Experts of a small language model: 32 SwiGLU neurons an expert, 8 picks a token.
Below are experts of layer 2 (counted from 0) of a mixture-of-experts language model. Rows are named router (the router's row for the expert) and show model dimensions 0-159. Each number is 128 + 24 x the weight over its row's rms, rounded and kept within 0 to 255. Numbers have three digits each.
After each expert's rows: "gets" lists some tokens that make up at least twice as much of what it gets as of all text. This comes from a sample of Wikipedia text that the model never trained on. Tokens count by the router's weight.

# expert 107
router:085117166178094100124134138092136142114124141176114123113186133124143122157110149123160091120121190127129112083136132124136111134084151105148120105133162153093098152153160116099150151133112111090061143103151138116104137098116096127151165137154112145141094135107130148121089134094120164095096131119122124092133097135143107132098099124134145117133116141079104143142163090086128131169152126104142098129137142126148116144117109153151160143105146157105161164101129132162141160123165138
gets: "9", "0", "8", "s", "k", "ins"

# expert 169
router:126119101130101100110139132112135176157141125121169160113102141119120156150175098135121104097114158106144128180095116141073142118157162147110109122115170121102121130083128123172108121096098082128121107164159130118150194128148137121097136116123100115123106082094138111157160125122109117133137170159109099135137180141092155140138160116153124134089140158129139106144165133099138144118121118101139105126113115129137128082139121119133188126152121087110141107108123151148097134165151077
gets: " G", " B", " A", " D", " C", " H"

# expert 122
router:158160118130079126158101136126156106127148173110139160114125113172117104122119169131125122139092140130146107089102156090154098123121109094143151126133144120147142147108151141139100102156132135122062120116125133136124159152101118115103108128100108147078116141140121154137118149186119120170163115143168127097113102161124115153090149105102103095134140116101088138129102125108176138147108147156122115118103154104135148106139096194124173095116170099131178113114102133147156143162117106
gets: "r", "ir", "2", "B", "ar", "l"

# expert 220
router:169152123112163116100133162119121097167148092161112114137192108147121136162166164158157109074130154096120119145124077084173134157142124097124123144148139098177115149135128112138088112142181134108157116115125111159146097124101122137120157154157088134127122107144115112135106122088120151155067080156158103112114144126103136151100116143114121161110128173161156102138092127120112117118171130130148129143145146089129120123112150118117121125117137105147131122094136101097128083134118153
gets: "ation", "age", "ations", "ment", "-", "\n"

# expert 227
router:143106157120088135133153103105148117153111110105144129150134121078108134167079134177106107141159103156137123108165101157163160155173155149109116092131096155120173137104094161116084124145082151128167126121138127128098125106149106101094142113117094114119136140123115175106079117131131125159143153117131145135093089085130158101115162109115123148130174139127111129161109132140140105140145094165155132129133141132091111096118123137110157112100153154166128087162151146136142119087168116
gets: " in", " to", " for", " on", " In", " at"

# expert 224
router:138105123155120185160162122121125130122157136107173113137125131152184136152130099108128114182125109111116151100098102080146143091103127107100094108138105130107155153096146110116147157114127133131114103101103124149117162110132154154093091101157150097098156111179127160096083114111088084146179112156129158144197109127124135105133115096173109121101130150125145128125146153114162124138149110152117154143131120113123081147108129111170149115105113098125099130150127098129118137126139156
gets: " to", " |\n", " the", "t", " of", "m"

# expert 88
router:129158093150130114139113151147113114148101159125154103133186157136128133111116095171158100101167095115119115111140125127114080136121162137098117100098129116127159093163138120124144147162149105092146101146110153091091124133111095124154160127160131098156177123137173131114121118114150084156161082117083143144120141120081123119142136152140129135139148144147103087151114086137159141125089155138100135172148153146083112133138101157136131108159078117121083105095111143147131133138098145
gets: "\n", "on", " |\n", " in", ")\n", " the"

# expert 193
router:140145170166128136159151119097132137108081178097163088101109159083129129134130172119126103143150125094114142138139141110088116121107133146103133141130139121127119129117154118121111115116149120175056079102136140138094133100161153120135129142154170141122141130142135103113136124135102108105122110129112120095122110184196167133129118144078124170158125082091110165135148123166145151134147130093121143117107155084129120141128115150149163129166113127128114112106086100120150152141133083
gets: "ar", "u", "h", "al", "o", "i"

# expert 75
router:139129139139145128094095147147119094132104155074107128112160086164092170117159149129158124167182142113136130124128107117088112151111150150128110166122115185110126134135072092097102161114149121137147166135143109099148103098156135110097139169093147106106161086152193135167121141137138147084159126142122101143109137142115144125135106155106107130123131152154129116125128157116137128096126180116140131134092087115139106139110132075116141145093143118086111145134101116106121152146124155
gets: "-", "|", ".\n\n", "=", "\n", "==="

# expert 208
router:110158098164114113115113129101146100164162121144143142182134137126110078140130108130114080121158115082133081106129098170154094124131109129100070131143158121117123142119160089141143136156168126111173150155122131146151128087122136116119127096137135123112075161120109137089101124154143141105123140132095120090167118120124098085102123117169101160154124112143108108140119152159142138154149137114118129149092105138102111072125150130159155151187118175121123135114150103146138143150144163
gets: "s", "ing", "ed", "ings", "ated", "es"

# expert 180
router:128148153067121094140132101161140129117096124082126141155140121128146107104126130087100139114135107144139111105151115128123114130130118159158185117095127171107167104146057155099183126138090115140124139117161135147134110128107149171099176149138107128140157107116181102157143093099127127130109117110099115138161096096103121131151097106064140150160161151132147153129142121140134131123160126080099143129121163127166147137167129108133160119115100137134090122140129118131147147080127117
gets: " (", ",", " |", "\n", "\"", " was"

# expert 187
router:105139074082126102128119091107121134108113145124118123090134123136179150112109158104120140120142138129144101124106098136101122106149124150134110103137151156172114183121153111141178157134093103149131161117115148108129141110159167123089128136091125139121081116136202129141119094170124128158121154120141117153104101170112131178175114105114117114131117163169139141109114162150128078102166105115107141137096176180130112128167111106122127110125114130111148124111128110139154116091134101
gets: " |", ";", ");", " |\n", ")", "),"

# expert 65
router:112152126091161148123109164088104095145167115166109095127172129120132121083140128123131112084159144120128098187104128138142138151129105118151118149097174138097121168166122133185096138170156099108124105122134080112145102100103123138132097120166123166106100118128125110107160115118096142114167107104165120127115121094075103135134124123154155136083148151124149127168132093091143150171114147123141130137173134143128148132103119099128140121136128139115144103151136086102131099159153156
gets: " ", "1", " (", "ations", " in", "ulation"

# expert 213
router:103067102143110130137134139144093110123157126136112120122138147102106116137162144119131172109134165151120111135095098135113095118145132078114134159130157135105118078133182169170113162142165104126145107115136121099147117129107122125127133106149104148093136144108108099165099105115111137159141124099072164118160109128121165157156177149155076078153124126145143144164113140125153118100126148175100170137144106107090156102129110104107153107094141107118113121119143143143167118142151167
gets: "9", " not", " \"", "-", ".\n", ".\n\n"

# expert 35
router:167103110100131136088154094151101148131124154118103143095164153106115100158117113147160101097138141069142117120114119101097132106106107103165088088128121143123160129107143114133100125135144158125164152145114127119139109096087119163092113132129115169172157149139105153124121139144136123175163109175137059094137141094164139090167139139150142146134140121102131133136101150152106140167113111097104096138092103150136146168138111135121129123104101131140147110129108075131121179117124098
gets: " the", " a", " The", "The", " an", " his"

# expert 254
router:097150152165104080135142106121128152163107138134155084113093122138106146161126131118116114126103135131140114093105164150149097151074158140123120104132177120113142157115134118137168107102074116171096091127116131075138136141124113106126128165092137130140152133083115165165113128157140122125170118099164116112109123154142103125133132132149107199130131109104102180153131152154140159130128114100156169110111120109143137129146088136129099098107104151170100143128093138160151130126117090
gets: "l", "t", "n", "k", "s", "m"

# expert 62
router:125143165143143116158101115110138129115113186103133097109143116095138156107139130106154135134132110161084138097111138115108119077150157132117142072100111100168136124113137147109133117100136115146123142102124147131087117084156100084116137154131135127112143130110122124161113129135145085127105094142105152150167138186180142080157127130105130115160111190113129168126115107148177173150129145118112164147170153159134133121124144105113131127113134134119105159100131050100134137122122101
gets: "4", " be", "art", "ir", "ar", "all"

# expert 128
router:149115125187091159081102136112117086179152155138166098087147098151157120098142159109158069105106135104097092151138116162122109149113126115132139107133169133145154149143143108162089129164166105148129077119165103101112135172130104113132120105162122170122115128176124131106125121118127155137135124085146132152123078138117111142150139161142137132111143101109149149103164124124127162112145088112152120146156175108106115114149127129126130132128102137112097131073143099125126115107135151
gets: ":", "-", "\n", " |", "|", ")\n"

# expert 137
router:144110131128126130169148095131140128144134142098112152092136107110069131148165168116109174101102136118077123131103121166132122161099104096105144149155147105127132134167121145118151120129174107134130121086116100130136090146118175150110096106122157109120146151134088141109126142169094136143157101114159118116114135128135113176090091135104153157080162105107107125118106104164147145105142173118111134177144116108125104121125158133096108165126169146166119140125091128143158187123113111
gets: "es", "ed", "6", "it", "ion", "ly"

# expert 9
router:127121108137095154117122151144120082102134117125082104167135131124174083149154089158136117114080163119110113119091152124129108101099154118167169133119130115141122110123134089130106115162127110137162112162103114138153127141092154137116111153084131128177176128141137096135138147135132140175140132145139098087108121121114107107146157155137120136116079127124118109122064154153085102144114129146158114160134126144136139135110131144139109118154088168118159156116114093124117119071118053
gets: " the", "==", " his", " its", " their", " a"

# expert 92
router:152134168105156172103113148103147140131123150128120145132135145104138109135150163105084108145140145115107107102139137135087088103141106108091139094141131132135123154114088121107144146110139146137083111096161164159125139141164148179147142159124138121118119100152129157120143143167114107150100159150110055093164127133151165151119098106104117130097119159130155122115111081141106122114144180074115128107167166103155118134129138075115102117107154119108161159120130121120142180124111099
gets: " and", "i", "ic", "a", "is", "al"

# expert 216
router:092135084125188138076131133107139165147155100160114125157155147166165129133142100149098139129159144121136101138127125151117098119146112088096127124124154083167131146166105132114112143143108110144153146147101142120103146082114163128173159124124115128152125107111129117102108110160147123103139122117111148163156156084134109105122100106116105150118093185122093149143094097120111141126146143173102113086126106092099137172096145106131145120079117109156145151153175101128106119145107136
gets: ")", "ated", "ate", "ates", "ic", "ation"

# expert 116
router:108137076131152143144154122166073123150152131122086159092102165156113145076103165103141124129143132133125129128141113146095138148170111112148113155101148167139122125136178075167119125116137115126093126108142107124127136143097111151118102096134144101127146115088133102131119147133121098110146114123140143160112155135132176112133084125165127137092108101097148116119151145118126128100111083144132150115182116144177149092126152097131130118173157111138162195138157180127101130134139132
gets: "1", "7", "C", "6", "F", "G"

# expert 138
router:090131115134114123159097100144144100084127125144139134111120147119127087095125134132124132154166147151164139097125117126149086161086110094155125161147093108123088131154161143112145113130140120080135139092141101104119139106119112128169145162121132104136094161127135115173090122150164140109151136158088167172108149095144134148104120106148132081168120143126167114151082108112155154154121141143126116129158112117140108142124100168117196126129120138072162141108143143137087095161121106
gets: " ", "u", "id", "um", "is", " was"

# expert 195
router:095132129117105086142119112100131102162155123140135107157123157136100115125157090117152122149139093074074097122125137177181115149136147151139082126133129126127110114131110110165153128143138100114184113146144106169132090128138137130139106126102106122098113169100081151127089113112140102124139157107132111104138173075156107145117139118158096115131121130153141129136145159117138160134159132125139135155137100113074118080120161130103129160175114172164123132083139117159129146174114148
gets: "ing", "ed", "s", "es", "ings", "0"

# expert 229
router:117113111120114120180146101127184093090124140116136104139088143142132093182099129125099131098107119133133136140160095154142155131113163106087143131098140107112138105127173128122133137102094099152149162086099115090145122155136150091124129111112106130150130122136086123128134132132136174137141093111120142116147116101103150114171176142149124163175146073143163169111107141167155179101142146126111142172134098149117092121134125151085152097094115160127152090145133115117133113118140143
gets: " f", " s", " st", " to", " m", " l"

# expert 127
router:103124103131148171135153113126123110121141157124078142123128118153104081124128154184109129129136163091172100139148111105117106120128120169136134163144138122120149171132136108103114138119172099126149144125150135129112129088086109135122127086128132097109098154129100103091153136098123159132123163125084163150067143117178160095095126140131086118179135101136125115135091143130123117156105083155114135113147095098128087103137155154162164110167157143125137135149154124169145162118150137
gets: " a", "1", "ers", "9", "ive", " the"

# expert 161
router:108127126124140113147128113132154108147150110092098103140113149110127070168159146131155145141098093081109151139165186111176186090127113161118104136123122150139067109162139126120140127125145139114141100125129103137120081075144149148123121103152151109142138179115124112143132123121145157076102140139106110136137111093143149120111100138121115106164122119140162146084098109172098121134169127159158107161153124134119097096079109120111104137139114144132129159120117151092145164146157136
gets: "ed", "ing", "7", " him", " her", " to"

# expert 151
router:116137147107159118115138096122141181079122139106163133102130095134159119159107168127154117143111077107075112120158105110112119090092101105077114145168145141143110125109115103134137100138155144134108091114135156122130132121127123112172118128097115098113149124120100135141137126160161090106124113135140129112154106135163149162122131115144106159141156174118127176106095113144170130132141154119099108181165123107147115142063118143132082180143120118166146145132120160148130157149155096
gets: "in", "n", "al", "c", "i", "b"

# expert 15
router:143132134112113142126109162111164109081146173105124141136080166159127149112145157129105171130146131152138094125099112132136110150090075103090131135138115114099151110144072125141125130106107150133145126099167110116117093139147167138139188102156127091104135141093145125112143098146152152136099154167122120145131153121137135124146134087113134141114125131143120099102147117127143086172124119144084159100137147148096138144136098095115093086121183110117137141145172121186169125124112093
gets: " and", ",", "er", " or", "ers", " as"

# expert 81
router:167158116140117107161112109127138070092129114082102112142129152102080179117080163148157170139145080132116139096083113136108098141094123122126152123131129131115092170169117111126103120137145117132153107149123143120142124093133104102142138088119141082149114159131150101102124096161146110119166101150130166165116137134126146100120139142123131087145159076102124117149118186123156124151163135145138160161155123144121099136136125142132102134131138146146083075159142157119135144122129162
gets: " ", " to", " in", " of", "en", " been"

# expert 177
router:129142142095081107095113149125148132173141101083120113140173121118119146158118157176132094157149082139117118169137146109080127149124091159107111113129121123136129103150140091104151131140119113112112116136148162156085156132110120114142182119089172129105131155133105154096071146161141157144096121110121110122144144125151097145076096101143127101123144115096146066158121153111078112152153125151172124148124172146137126114153110134155105148142108125118109129120136148129125149177135127
gets: "al", "a", "e", "re", "b", "ce"

# expert 222
router:167100103103134115139097128135111096150105110143119106120119095161096190134131131160128169160125077142110122144119164154127158162097073104143155158147100117146159109121107155088157150107143138114122097163109159126154125164128104135155139115129108087137140136130116137120102140106175151133134125138139171122123157099139112133120111102125115095142168141142166094160096120141137131109149130146079142082105111152106143131115176114070120161115130143140115128096149129081096114165095125
gets: "–", ".", "%", "7", "et", "b"

# expert 119
router:103131155096111114141132142119109116133156140138167120102151141108128129137153122127092104149173164092110110119107128148154080101127148124091091101148121098153141140144115134132117117136155093142140143101174101192153149107155130126193142132134146103078124071137115104133120149168048136105142122125157129163148134130167106118148134127101148159124104157097140161091110115126140128144149159126123124097147129116161126133141092125169181125129148099101122114101141078131126112145110104
gets: "ed", "ation", "ated", "ing", "ent", "ate"

# expert 86
router:100093148102170116142155120161153142138143107139133137106097152150104102144087108108134138099147101108116174159159106134119111171158168103110140078100148121131128158135137080151098124167118091107130146148129098127103094105088070125145111150103147105113105078101122109100134086153105124153130109160135156122125165101138130168153109097141133126147141132135135099189102143156149085161144115120093144159132095148100131155132126141134098139135142141134114145146121143131091152159138163
gets: " ", "1", "2", "–", " early", " –"

# expert 11
router:136109099137128131144144091151114148095130091134142135156166141131136164178121169131097126148171123144127102169104088144129150118150147076166092109126147131136083100123118132102117098126091103090167158153097142154140094059126154089088138114112137131138129144140133113129083107129097135124147114138100146116137141125112129171137119147095122162159120131155144155116149113096139147162178156124140156179108090112150143128120106075109149139132098070134128105139139138114129135152127150
gets: " \"", ".\n\n", "\n\n", " |\n\n", "\n", " |"

# expert 175
router:100128170101112160145157104139125106141141111133123138117083155133161142141178140121160119108176092146098114113135114157173120132112130095116090107111125159074144121140093104128134157147101170113157158129088109172093122125167136191164132105163111109093143122086131115150136112117133115136145095131092153121096117093122165129169138098116123136150161097122142128104115107131140158131106144154143139113146135124124071111127140134112109126088144152144117086166158147084091117116127136
gets: " to", ",", " and", "–", " into", " at"

# expert 3
router:164161127147149160148146109167122101162124131109115144079117124122140099179168145111135096131119072121124134123129115126161108129125158112107154111133139140104097144130159155148114112150104120156079119104090129101063138124138180093076117148117110155150139119154113132139130121159130138135130104117145122082119121118144084144146117134106121147121105118143063145164134122176128118094094172147113143143134093123129189105139165098110135114109121136151150169121119151166157149108125160
gets: "9", "3", "ir", "qu", "p", "t"

# expert 60
router:101150093141116087119139098092101148167121114154142109158149113182139129152160173156126167151106126130109120086087105148126100095103133145139097113099108124105150161128144145184137157119140142115160148149097132114176117148109126126132137095129157103127127139118112158069088128086095166159145115086153123132115162122139082100109118138168156154130124157140106128148155114100123119133111088154103127139133148128129107105121129113152101113084114111181091162111135167137147124109133122
gets: "1", "ers", "ts", "ies", " |\n\n", " a"

# expert 117
router:113133132165137166119125127153096136115106168128109109107175138122138094125120113126156109163098102141104173142111079083164150088114157146106129121146127124127105109101167124091164198150109091145138110115127154153131129087148105110140151125117129155117170101134134156097128151128102136174115120127157122121116085116140120115144134127105125111161149134079180141097132103102132124147138100143188113095165119156139166092146133121125167122117123134140109099104145104073124113163147141
gets: " |\n", "ri", "e", "ric", "ur", "ro"

# expert 142
router:163115084170135135157130086150141154112155094096121155098152109133126138139139161073150097142152169106086097161161113127123087164138153096153125142128128122142124152113115135098152117131140098103158127115136110147127105106079107097100144135148144094166142111131113141114094108145113139145097116118146143160146158129119116120143122108180100138120149151165101136133122117078137152131181144121110140095188083114106102121071179145115104119157133144116118157148113091136134126116143132
gets: "\n", ")\n", "and", "\n\n", " |\n", ".\n"

# expert 131
router:133125166119136123162132097092159115109091175139134124134160100098127117110159148138132112129138113125108098133139176103116135141101076092138146139153112163171141142130086136104114142150106141147056169108173170109126152143176137170143118174138123157094111152167161123130141136119138132117120164156112088105122089138113149161069099127135134110121144136112121145125132106139120099138132169086091142104162154154121100158106126104120117129109108111100148109128106106134127139117158085
gets: "a", "i", "ia", "an", "en", "ie"

# expert 85
router:112116143153118079162146094125119150163128120112139154117143108089095108126122140162128094106135097167137150134096103123112156142180114090102147169075194126088127150125137117089139149113112104141141130137166128162146106105109133133090147126092073098122130107157117170103115071122100133124092135134121153180135126140100127123147152141114094144145126151150138190141159140119138123138107115118160093143136133120148151124138107112111166103128133121111112139136165102096150147133181137
gets: " (", "\n", " |\n", ".\n\n", "\n\n", ")\n"

# expert 199
router:140093131143136097127145164168104111130126148110149112103116155122133122104147123132114132084129144118111150148140158108118157117148146162124158135138133148111121089119084124128121116088116130156061134158124154108135168146139088139113125110150146098145088096102187092184157169120143130107134162141082068150146136122102118165094121081133150114131129103073128117129143140144113109163127136117129080149097140130175114141145137111123128118145154097139127129130116140135144124165152055
gets: " B", " M", " P", " K", " H", " R"

# expert 238
router:104162155179166160071165114080114164146093077127108123130128105122104089143119106089129156159121133108154183109136139159133110125151176148115118095083123130127085154114164107139154132100079108150134116125108134147082182121148122108139078142088129149133120141119133128131121160098165110120132105145131143106160144124116115144130102132143122150151091135116103143130111151143103131108149127158169133123151120095131127145156114104171104122132105118143142135146090105141133108120155181
gets: "==", "===", "ack", "ob", "ir", "un"

# expert 141
router:131089110092148137127137106136118150105133111118205153142135130132145158058159105082123108092157135119139125155128117114076084127125106142128177140112145143089152128154132119139155172149079123104141112126170096130155124115098145116084159143133143080120107105121176127141131112102168104120111161123101119145153136126103101117135132096116177138178112122149146121154130139130127145126157121132104151132115177157146118100152111128129149118106162133138094121126161129135175157096128096
gets: ",", ".", " (", " |", "\n", " is"

# expert 249
router:142104160071130096142133164138130120142159098128131131102099160111140109118095110093134140076120091152156125147173111141117142149166160119151111086155120113147128087155135116130143110133134085116139144153113160124109102149102165117167120122116131099121147085144108122081099138115154133100132122174144102100117103093110143105147151153115170193093178148154115121142124141117144162149123134117139153133154077119106089148122124161079147124139146168110136121108128142126115176105124126
gets: " m", " in", " time", " c", " years", " sp"

# expert 230
router:099154146109129143137137093160093175154116119124102162145126155140137124075114104126122139161103166114109145171094083154115158126158122121155102160139137162178110144124131125149113140108152120135159164123098108136146099136102114131102109110170123125140134096138078100133136140151116074110132155174121118158122141127110154133149127138147145126104085114140112085144117130122127092098093119143140153119119062158123129114091155112167096107131101130131178127159146154104079159122162142
gets: " United", " States", " American", " U", "ian", " British"

# expert 4
router:161104113082137167078127111166128121088129113094093103138130156147153087153137116131142128102130144097127100091107136115089126141107130146161119114072149121131134119109119151128099101151158143127145092148142109168154132098111158157136129154117114108133170144133101133160186126131133140168125150152095122112162155089114108090145141158133116127132114126062129145115139159159110139153097112151113113126117148139117141168094105146137145167109134144125127101133108115126098192079145083
gets: " the", " The", " a", "The", ".\n\n", "=="

# expert 84
router:117194175141152134117131143155137134106140108119080127116134115138143136089173123120159123137152110146109123137114130100149146150141134094073109116100123114087100143115173102135124114148142107112114144110151119090118161115151144157137135138119131113072148063135136133104117151137122110128129152149123154111180119113135098146144127119110147139107135188148119119120140082089147104154153109126118119135149158186088128128119076150183150138127155094085102091131151087143124127163117141
gets: "2", "il", "1", " |\n", "ra", "or"

# expert 147
router:113120143139093162147140114093093111146181104172130134088141112190110105149096069085153156150132105129113141150129094114162126152095154145105098152114104165116143125110153111149173151126110095095185132109086092097077127147127136114137150160130116112125137125155129142160096135118109109139163141131156129125141113105094112178125094120157147145087146137106150123145161164127124146128171127128131158122110144133159129096138091109124102135111104141146108123100106114139112093107133160
gets: "ter", ",", "-", "it", "c", "t"

# expert 240
router:108138143106134155137152114140162118127171094099143094173147145097133139130133125122158098121150101115123125162111130124103099115101137162169155144132098148163152163079128122143150152137162118103157144151115135155120129124124094104073096166139125098081103164117123113140110125088158147173159115123082134125086144113083175120118107140142115084157125067115112096137129137100132139133145117170148117156145114110135107153120139125128146140128094084132150175118121111147143138084120085
gets: "'s", " was", " a", " his", " is", " were"

# expert 188
router:098113158093143125092121167146133119153123153104107153159103126147174126087141120103133151135135117145149106139143103118124084151102091080142165112098112153121166120133072135114189149079096170126148130148140133138160151123150150151122145131141159120119151094115116120145123104106135091147106143158128107136117138138127148118149120092062092150120131091124102143135140120126131107181148165122099169109138188128159105108148118125128138149128161135137106100118167127129106147073157130
gets: ",", " and", ".", "),", " but", "\","

# expert 247
router:117144102135147118135126147155134107105101148166111091097158100130113096114117114132126147160114103120157122123089159122157120169120134120179153132088152164109158151127135097131124091169148120156020149121116111144118095151124123149156127143121175157100092139117128140129154107177106109134101150130141139116107137160138103138139094085128118129137169141109092131150114075134088137114166158117108105156111109080146103178118139136129114136135153135131113139141140133163123127117115157
gets: "1", "2", "3", " ", "6", "4"

# expert 134
router:114107152136148163138076165125122138134115097110109144175135092119151164102126160129132128116174162116154116168111103145135116133092106149169114114118161156112116145107109117127088150106139128144142152144143111152134083164160141141107129132132128101103151106101139156125156175111105117095147154172105121125089114134172123146147149154097143119148128134132122096116155119116152131128092147083124167111126096088092141101125101099115134156153152113142123208115091155083094153135131151
gets: ".\n\n", "-", "–", "==", "===", "="

# expert 173
router:122104162143137133162122103083160162102116169130147110152130142090109136137149176149116108159147121121119126132130146102144128121120115102125123094149123133141148084133130147120108121145122137147018105095155126146104132146163181136152125179177152142098139169164155121135128147147122120127120144143121084129112093142148118145126110111105118139127115135106118133158151122158111128098094165085102123108144127157155112144110104131115165122120089144079124107083098133107165150140126085
gets: "i", "a", "o", "u", "ia", "z"

# expert 165
router:099161073075095116122114098145149144141081133113128102098157085153162130112115136107127155116156127112145128141134126127113123138120120186153135148133131149174129136093150142116141133154108133137126152128143136115162159106174173109099163151091102126119104120113186112169111116136138113092091130118144088123120106188094103148161130109093131160161109137137141149087116151136126085095168128118143116123103144165144130127150134091138143107128100134152096117136118155139137149101110069
gets: " |", ";", ":", "|", ");", " -"

# expert 192
router:150139085113130156092129093132104155162151108149131109126133127119168091114114128151172129127099126153151113126172110111108102113130122139128116142149088099157084140135166160150130132140142106098153140111130111138107130164138135161124142110141083114119125143154152143117133112135160109165132155152139148144134092073122117150137104108187156123129118166162111111095114107137088122092111110169190125155140135153169096077117118116087131106103113172169127156131112103112148088113147089
gets: " |", ";", "iv", "',", "ival", " —;"

# expert 110
router:129122152104099121122100117120171103085105154082106144136098152112152122136087138117088121106144132105133123124160116120135144158123142144130158116125114178128161117090033155104154134122099132118141150157100159135126085144149110170103184157090112140140138122121185139140149083105139167133126125151100093136152130104115162136175138082125130141169170137122124134126107101158115118131160160083105128147135142156148127143135113119109128109128108132118138110133181121122123126092122105
gets: ",", " and", " (", "'s", "\n", " |"

# expert 34
router:085118105134144143102145161153153114110152103118084116094115109123188086099132118119156177155080109189119159150142135097134122097163132111122139136137119092107128130130131123162145092174138086125149103127090167103109090165107136141152142096111129151109112112148119140093115131114127109119162130105143122087164129153104104084132171118133129141088115128168126119130114123110157130129094135156138158155179091113123162138138159120095175121138143137089123125148135163110147109140104143
gets: " b", "ir", " ch", " d", " m", " th"

# expert 19
router:121107111075157122116114109168098157110115084104138157131168105140140133102142147095156094163143092139137096135130099114101105171127098150133132125108135124140147103162119123109185145132091116104146082148151107118142125110172179161129135155167172115128152087076094149121152123078130151149138127141141120123121112144108127144119125112103164133144096082129127142150119178150149147176116160123117168085114148142105119138112135087107138145100147116115160175139136130132114130158149127
gets: ".", ".\n\n", ",", "\"", ".\n", ")"

# expert 214
router:090134144125135106146096090120098117100108172091143114141176085118157155132125147106132094118138095134154191173178097107081142139150137125129126163147089150123120125131123127088134156135129155124111093099112138121118153079132144157124122137136141159111143141133162121095105131141154121133115134158133146105178143116162156113135084122131136113150138146145133167093144128088128103162159122118149098154138106115142100157108135092178091091109113095142120179133131147117080111152139119
gets: "o", "ia", "y", " |\n", " |", "ar"

# expert 186
router:148116119147107130131164193127131140147102151131164144109107143136135098096115110126136141119106161119138155123110173102126169110150135155145145130129143135114111088108101134136126104100133128165066138151132153121135181164144115168100109098143110141168117080101203103175163152150103113104150147133129045118118144120110120143104155122121160129115082132078122114098148122119103094140123119120141093134102144143135116121109133134161120127141110100137124130110116160153136112142123074
gets: " K", " P", " T", " L", " H", " B"

# expert 78
router:098140126125136108145148134121106110138077173183100124137112109135092109110111126134112131162130120095139137092107134100163126144116109132116110143161137148093182118127136157103117105131140137135112147169146141130182112104152145134108125131077110163146120121103145136146146091140128151128149135089135131136116140106089116132131155126133159178155152166105088144124133118126169073118146174138066095140127168125122169151103107143100091124119084152089117119096128134133174085171130135
gets: " ", " (", " \"", " −", "ie", "x"

# expert 207
router:095095121132137154120158121091132125122137119138139121174138119142128119099149168113158121092120154111127093129154104114124096126120075107123122092194139137123127141168146167082125137178148158132144123118143137145148115133119133133133111117136102152157140145117122158122145129177100145139100096101114123120107146124104157175106075129118119128081118139107109151125119106123103123113142155188148113080156149090137137166129067145130063149111144098094134178141106133121158128118148166
gets: " ", " by", "\"", "o", "ate", "om"

# expert 73
router:139135170111129095134123131102125116121139117140118150130161164098111102133143119126113107115164143116111120146156141132125099115152128141153110117143153091110130152129067137163103145122157132165130149131165140164138102123122134127161117123162111129118082108139121130083155118111114132111084183184142097169116131174133135131115168113122186125134149087173137104139123100152115111121143178075119166098120155149143109154151108096132094132114168103074132126115095121124149126080117081
gets: "s", "ers", "ies", "ics", "ations", "ions"

# expert 245
router:163094159133089148102102103158102117111124094092132138152104111154084149111123081178136100168098122093126141119122148190166129162134145111146159120143141109128133147124113109142145148117084112122121123164145142172113149183131110128122181132101143105150113145148109184111129091117159077151163146116128158145109126102095118172117163111165120116098109107142125096073111150113144130107131111102120142132100148116116097141170150112135110145133161140112120128115115116107119164137111132
gets: "en", "l", "an", "-", "man", "le"

# expert 67
router:139149123084098164139160126132134120120155103074148127127095145086084155163146166123097151123115139114110104130127111136159129093141138159131146114152124162114155110179093153145079114133102149093149108114157166169121095133104113080151148138121135097118112123127186153131121131119135110134125135067096109138146118103130143144133115152148137133128146118108129144146150100128123114153146159121169124163114156135078141076145103100162133128146169114151170113129157107103113150093177111
gets: " in", " of", " for", " on", " by", " at"